Experts of a small language model: 5061 steps.
Below are experts of layer 5 (counted from 0) of a mixture-of-experts language model. Rows are named router (the router's row for the expert), gate (a neuron's input weights, with its number), up (a neuron's input weights, with its number), down (a neuron's output weights, with its number) and show model dimensions 0-159. Each number is 128 + 24 x the weight over its row's rms, rounded and kept within 0 to 255. Numbers have three digits each.
Before each expert's rows: "comes after" lists some tokens at least twice as common just before its tokens as in all text. This comes from a sample of Wikipedia text that the model never trained on. Tokens count by the router's weight.

# expert 49
comes after: " ", " (", ".", " $", "1", "8"
router:144157111148117116137148115109117096142122141116095111139167122131130104134109131122122134138091128160107124138106107116137095086166143121121092141088101139156158136158089120107110124120153105136164115100147139109105124144095161100118113174094130141172158175121102128103139156138072127159159167177139150138117147119185112106083108084187128118183163134111144095133133099116146107127150117130107131146127090142109096171103146127102120103127139142169149124128097107127081105149141150
gate0:100122106145117094129139117115130100120145071128167107156138123116134137123108110066115139101093123110154141144092124125131128138145088106094079129092128119127104169137149137138181111145162160110142170110127112152093101134134122123124075135141157120113131138116112127137145111108094115107118103127152130158140133153075114145097167102131118105126124105134146140074152145148120128084126112098144151097108077143102156124139147153117116169149077146090135134103146182138177106176121101
up0:138122095132154116085149141099097116144077115084151125119113151141144108123113146111125127145145163163191127106131121122154087159126131121129142139126097140114135135159160131103103154154126120109121132118137131113134104102146131126094124056117096110127111148127103095117124134125108127135085115108095158145123141108120160131150156124132148124162128140147199161121155132149147128144178109135177136149074143135142086111096083106152151134124126101165152113154146155093140121050127158
down0:133159144170155124139101129098117151151121120159107152140126127097129129138144171108128128152111147189146083062150114124141095067116150091133136155132165133115152071133138154109140124142095108129121122121098104137152139146142138157110146113120097099118112131100151169121101101152141147115102125103132165144104172119176136128087158169138089135115107136123103130126149126151125107145135115118118153147158172173128157120117080148129141125117174129161174153122183115156139110126100144

# expert 8
comes after: " the", " a", " to", " and", " was", " The"
router:166088116107153122099111134095163104115130106141112160103155146135132155076140141148130148099115135150135133115134083116068139085153127138135112064099149112159118128178138160144170118100138100127171126115127131111127124151150138129128135150143138165109114147170169162182120116130158147152116151082148135093090146093114143141129094111136121156155136090151116125125101114098139122121135143128121089128107143122143143160122129151080174130091136113166128120164128105100125137076167137
gate0:112100096120118110128135129149121127110070118130120172158107105167116126168155158125128130205146144138165075119100121124134096122141142118106128123086137117151097148142134120106108129143179133171130131139166126148111132096155137134102153149115135177126097167148120122134128134115148087121113120117095136169105141145136075131195113130117096138128103140183088120158124127118117129163125160166143133109131156106172117125143157112104107137136114103142165127147129095116099153142141188
up0:124126124139102115169141105119121159137157104088162102098120125111120134086138119130123091102161130131140173135165119095105108130123098144146166166108142150143117140132141132151156120089157051145130160138112126149115152175101104150128193122151126138141173151133129133137170141121158113159119119138090136100167151124124132105117122164149176090169143114119156113127131168103112151092101134138074113107147138148102123133106100140112097132144131133130074142108097130173127159131160103
down0:101149133101143112114161163116151152126148130151113118162104181131179169116100117152116144183115114103082140138113136135127123094171119132086122158132106113096135139148175142131138127104130125061145107131124157121119075089123105138108138142139126129142105142097112145124091108099139134171151085104120141079145111117121128122123149087112090165156110146133159089096146173108139146130143161122141106118154110140154145132114129138126131095107158100112093152122117123150145161064160139

# expert 39
comes after: " |", "0", ";", "1", " ", "2"
router:141090141168097072137177130105123135114106118169141185101101114135086098126119137102160122153141173135119131136149147147085160104121123172083118138106107143136124123153153135121171107115132114117153123126095151167166107179095138149139130113113140122154153103090105114180140089097110105126152107170114158141138109109139081110137159095160134111159137140162133124142127103098121125140138157117121112154138104108096143148113115100133124173149097118167143165162137141169133133114128130
gate0:138088099118131158144123122093091085146113156146091114136094094119143112123150131116121083147161101144125105165130154090135131137100116125119093151155185133125190127104165113123107147109123148120142150112129138099087128146114122137108125120155162117119136127141144158111134102106129096136100118131196100167117144091118117138110124115081128141144123115152123105145177148106114132151172184124138091108164125147122127127127143140146185140158118163156087110162118167149124119072136139
up0:124143128123139141094122142136099135107122084096114138097162165136145162157170161118127119139138141110158133087095147103123093193118143147148158169125125117093089078115096120144112076161149111142114121138147112102146113171106126116081093089144113132106141140088098105153109131135135176116115153116133116093144093129157146092115102127121179114073146132087115099125127094147101115132163109160138095098120134146173130120143112145121091161154118134123122109130138146138162132135155123
down0:082134160112170149099107118135186079120155148109172135131134101112146088139124120141112146153123127143131116104096159135111129092154189141119116138117077110096140121116104160070170138106130145081141158147144082102102147170152129109129184118150110130148138100140144129108156136140130121120105091129116143115091115118140138159104136177153126134179132136146123140111100138135127150109150164119148101120113077106150142130112119123182099126131110165138143136169114130151086145114126119

# expert 33
comes after: "\n", ")", "\"", "a", ")\n", "i"
router:128100118124094156109137142134161141131096119092127092124088129140073106130093148137162124151083126123147104140164127135103083144091089149123148119153149130170099129130112119107096128131121126092109077159145138111137127177112130147116144138117146085156130094099135147144170120093133100104115141102113090141162170122140114164128125184128128109105087138151088126121107124131151118149137136122134146097153141103117162132137109128153111153184167168092156131143113174177135159100119139
gate0:144147136115148108161142099127135117077146107097168166154083137167124116110145118149112108153154187133095119143162094098119107164130170147132080157141173121090123128107121130141117144145130132095069138106112138126111113181113168121148142139134128122116153139123103120147127126090157129124124092166114121117087111135119135146108145137156150164137097114107135163173137160101135102121162153141186109183127075129124147167106136145132114129167157147156137155131141120103145113138134151
up0:142151134134147112163135169154135093165117097125134137163121115121115126122080148144114157132172103126124156137159087114135128122090160157130131135137122109143103118092127106125143139118113127080081128080141139116109130092107115135105106156117099067120169134173108138125115148104157140127154138123141157139128112155116077153112110087123136134138116097159123130163116173122152140129126108151121146153104113127126105100137090114153160124145178127145161123130119109170092106162195056
down0:121125124128141101114100090083104157101154162111099101135142108114116075095124095172108071107166165117133126151118119104146134117150154128133119102129142141166125141130127128138131119164145133136128110155102127110128116112121125113151123133121151138173154079149123133157091163090137140110104128121131126156094169109113152156130130125112169117121128081089160138139129131141143158134158078077119122099161146123140123154121136177184109081165148156110135140156128076076150140112098143

# expert 0
comes after: "ed", "s", ",", "es", "ing", "ation"
router:094114166153131139099162138094132102091107174144164124143115138103118154082114151155166116148139125161129160172138131105110140080106142116147151147138110140165098138139111099134129082155159166120131115111074088109126114080172152137121116132156153134128098096145113121104167111097109146111101171107099106133172137142123116145108154114133150127127100084152131149146172116139129101150126128152185167122146096114121108090132116135145164139127141098096080106137136148123136148146121137
gate0:144151143136107148116117124145088113115106118094139114172132096129138138118105109108151106106117152130131134148125189137139106127115094167163120106142145099120128132146120139125143157121128132115134092133103153132047151093139109148142109096124117084120107148134100093139111099111127121108119142143096174156136176107131098153125157164160126151120147136158153089133161134154132139074166164156138149100121102124092178130140154076169172143136114155105108077108127092109118135115097146
up0:088138119113103145134159126125098119136099099139152136121129148110157127128113121109142153135137146128142137154115133136124130094120135161097131147134179113153083112136121107125102204101131093096168077149104121140148181127109147161080127155115089138097123156069120114106170133123142131136112132171083049116129162113102094132120153138157131110124121107142167142104138131109129133119179107129101111122116135154094163139137116151116160145092148127130126161138099097113164162149115125
down0:143113148124104126151173177147153169100118131138127132093164114116123080186147129180118130136133102126126104113153142143168138162152121107147140148139108131165137137141169109101143104137117157077134161100129129143101129144147138133146111105155160126090129109062121135120158138132150115126117103129103134139149092099098089105116089134169155170113107120062136132107145110122169134119132118137137119136159138140099134117140144066191140110127165118106158127099118096111111163124126111

# expert 22
comes after: "\n", ")\n", ".\n\n", "1", "2", ".\n"
router:118135120122181141127136129139150101121094087127115182152092094155108101136100152143165111146126179126123144135149106159137111177095143125146128173113139134095129104137108109102098160133173151126157149113126094154081174113073148095087089112127108124145093144106116119208155073154145090145156117147128122137131132137135117126095133119117094151137146145146121140119161122120107129148156125090124146158133117128095104112123146116122173144110142111106122119140113108100124119180119142
gate0:140177090121166134123137101124134102127114132115133119142162173145128131094151151119102136082126125087141121098075124124110113133066121129067112165139119139128121141114157091173122129152113164142136117122137122122134162149080135117142138116145083104151140133125121115106168165134116180148168135118155138101121161160118139120123136129134133121164122126114166170131107130097148103199123128114114105111182168066101123125136135100121131145156095141162103134102107111100109095126134142
up0:129113130105130134151126136122156106108134120148127115116096128110123116129078115128103158163106116116137170138140108111181111093177098179138100112137163078136120120133078154107145164089158154128128133147129136135080096118110139142176103105145136098141135142128125153196133089143137142160108133110116129140144178157121155134127171101121149118171178121138143137139140126079118154109168141184123126113094123136145113119065114085104129143140093141134129109108137141159146106143141115
down0:104081166126117097123154141103126133165142125130119120119126137133117161121113133156137147174126115148171145117174113150131134125147157163104111129100144196122106088160136124131083106139116116125097098111125147137137168108143126166173095105169148149087171160135139106138100120096132170152094127148132093087101122158092110132112119128076115121136166159120174142161126129153105126100110169137092126125113097153124139144129103162083174148113121129101137131138123130114109123135072128

# expert 60
comes after: " ", "201", "200", "199", "202", "198"
router:140189098127171141123106132157122130118118097102094130135113133131118109169118150087091097106152111171127111118123084083187140144131076109132087192152139094117120131112163132144113145147115129136072139106152098138098151147097110093105143129125100143174141157100128123097090159131150141173133167119164132134132122137116131089117108130169119121121123101133134117131082156124135109119121115140108119098137148129155109146132141146136106071166112101145114106151108157116101102108099131
gate0:134138092134101125083122150084110143128129100093132139140103111142117156132127105094059132163133144173127133128112107104135114117105144131100113123120148105094086132091124093135142151152161173149115129138154102137125125154124101094089122051132119129182107124141144154114112134106095116123143126121104125073118151110111152105126120109170098153126129102130139158111125126136147102161097119114151136139111145137161140109094074142144116157154074131176104112107111132084099155127100163
up0:103154152105140070125172137123108134113154160102138175114145097134127109137147123165120145103093124103120144159160114137183157070120095102117165110159078128160134130089103101118096135141165112099109158087129138131128111108167147117139143126125150173112126111126102142122157109164115139087090181116119124100159116134108097163159095169119129130163099130111138136117075101123150133105111137129124136109105137147118111144136112139103112165138132132087135085126153099116111101092139120
down0:169133103150170159161094151175140116083138135115110121121131137182156128139115142158146089117151126133124105184114133134110123107119128107162131119137135113101149131166114128123088134152173112121154150144136115151100124104093121093163152141097152103135131135138137090151149103105135153065147104089159156100146107109107084119131140085094116129096131055116102130154086103136146139159147137152146096130125094137160140130177153132120107127136163155133140096103135119128138138117158157

# expert 32
comes after: " (", "\"", "(", "1", "born", "2"
router:170129108164098113099132122146169092159117108127154115130133133164154141122129129159162153122143161129127142098150096128111102135108110111118107092141159142151104119192152099107144139131145109082132117136081106151142096147124135144084155099137160089125111121125137133114126139146114137121143169084089144172115101117179070131080159103106155100149151155136106120135136155121101160113130133137109087125089181132101088135105147116141158126135102129169098153135132117135122158149101095
gate0:150124169175124143100103128123129111109153098116153138133112115117183169109082159110127139120131183138096141129155114157121151126147131136148144116098149138139154163149148136150188106139119180114120160142172147151163102141115157121100088140100113124132142167157138128119139095141133105089131150137122145099132142129159081151134149155111135161100133116124130118115100130158121145105135155133165134130184106097152112138125119144097117158142121144199145098142120139152163068154092122
up0:072133114161110081118155148127104136157167139112140132142152120147132127102142171153159124136116101112129157115101126157139162138152114129177139103116128127127153111150127121140160157116151122124100151125137084108161133077135112120131094091109149105128070118165172121143145150092094102115144134135104147129144117118137166145118174126109144119093125115116113109178138138182152158147114099104138144147129108160119154188077153167123162145132124113092087178124162103126099126128119128
down0:083182117145108103167160112153145129144083157112146137093105127103121132129152122124123085109125136136114161140120118066126121079151150114121107102138107104097154108106132127141130122116095122109117117155140152140166142123104109122146165113147180112115098125117130119151140157134147130132136090110130119118124145120149103169112100092126116097158104116099103180183071130158121122118127127140122148158083135165157105147102147092116134220123135133107129132133135093143112141117173114

# expert 4
comes after: ".", " ", "–", "8", "9", "6"
router:129155073118141100166143112115097119132100116072115169132124124103153115141115117102130117144117093154132118139104084115120109098154133102137083167104096116144086141140144143123102146119096100177097127115115120131157159098102163097166097124131116171164161119106162085117127141141165172134129126169156168107104106112171135108118173102121113127141117158110131110139152107115151098112152131109110102115140141121115100130106135102100123181111148130144171093105114126139110099111098090
gate0:111177139092179120147155166083133162101082084063142141157143121133112107105136112117167119120106128115142107141114086142135109141113134167141108064156195098156168110104090116169127120120142120149123142146139152106120144118119136168143130149133104111169128083136121144150139154157099113123155126120141152114143148120133142132112147157115164184167179115113110144119124118104113115135080138133133128148119170125120123132146128146121137131105139103124131126063125126122144082130137143
up0:108198139133167146113138104145149145112120116165165133096146099136144136137119144143130159111157115107110124121117089108094074129140157135150105209141130142149144111107083119160090068118142143144158130107142137150125140114094139103151139092128111095109122073156151112137132169104151084140089148164135135119149127141102153113134120174108120106125111157157139130121122116132138167114119075163131130090111144138066128102156131126091133116103138119123132132127133116134107163121163148
down0:097117096089100118101129115110133125118143129099109066125157080111132115129148154108130116147106185129150100180107118159124106117105146125168069129158084126156145119151117135109124101115145120112113151116071161165116113135122127143118125102125112147138186160146143144116150107144120129102119132158110085129121073145182122150095105109182127082146157179099114094115113120099146147134126156109103103133151112092164129136104148110138143130136149139123128128109123120141122119151170162

# expert 5
comes after: " |", "|", " ", " |\n", ":", "1"
router:115083121165091126116158134108129077169148110122080136101082145143099151116148131140174112087117162147138155155088122120103147154134150152065125140151113124131125109124125136119120130108127113093129102148139094113125124149076143096076150160121146094174176143089130140139160115128160126144113133123082143136173150123102089105125101108155120120165146131117112115132120111139156136163137122125102132137136108131145154135139133141141096170162179158112115160160131118160117117103083105
gate0:109093126131134130127139106113140124108163135166098181159118146153134121116181174155143138090138132112150110095136161082133154138127141120124097117139168124181123099090125136129106137132139152096136126156170187088129143146094127118095142144166110156169118087147103141092167126122146145127146101134128149148147140113152110107140158156159099122147117164135101121163105156092147106103094168160132087129127125110128116092090147141126115091125097088175138113116145137095149127149144111
up0:115132122144101161113105133104108099146122162148138113111129124115107111166170089101094122131115132141103161154125138185155128080124116098139125208102091138118170117137164123143135196150111111153114101139136087141136149121122109147163150121108122108092115134121109106133128149144108117150123125169191144118134081134165149130106109122125130145098146110140116119070143093120140118143153110137136136108147131129104124161180098080117133125095145151123140107120114118173108173150114155
down0:166161135130115162089092153130159156151109120111131104124122107116133158109127119123166149141122087106098138133161133146132125140112122130145153160129113120127124132119142113146125107147137115140104146111153109153104144120137093138105122147136135131106100104112155112139185152141103089158119158140116146151154154149137097144145186168097125128106166133172107124103093160141108142122171076125126120132114142135136133172142149062144099146099146084147116127122120125156101169220075129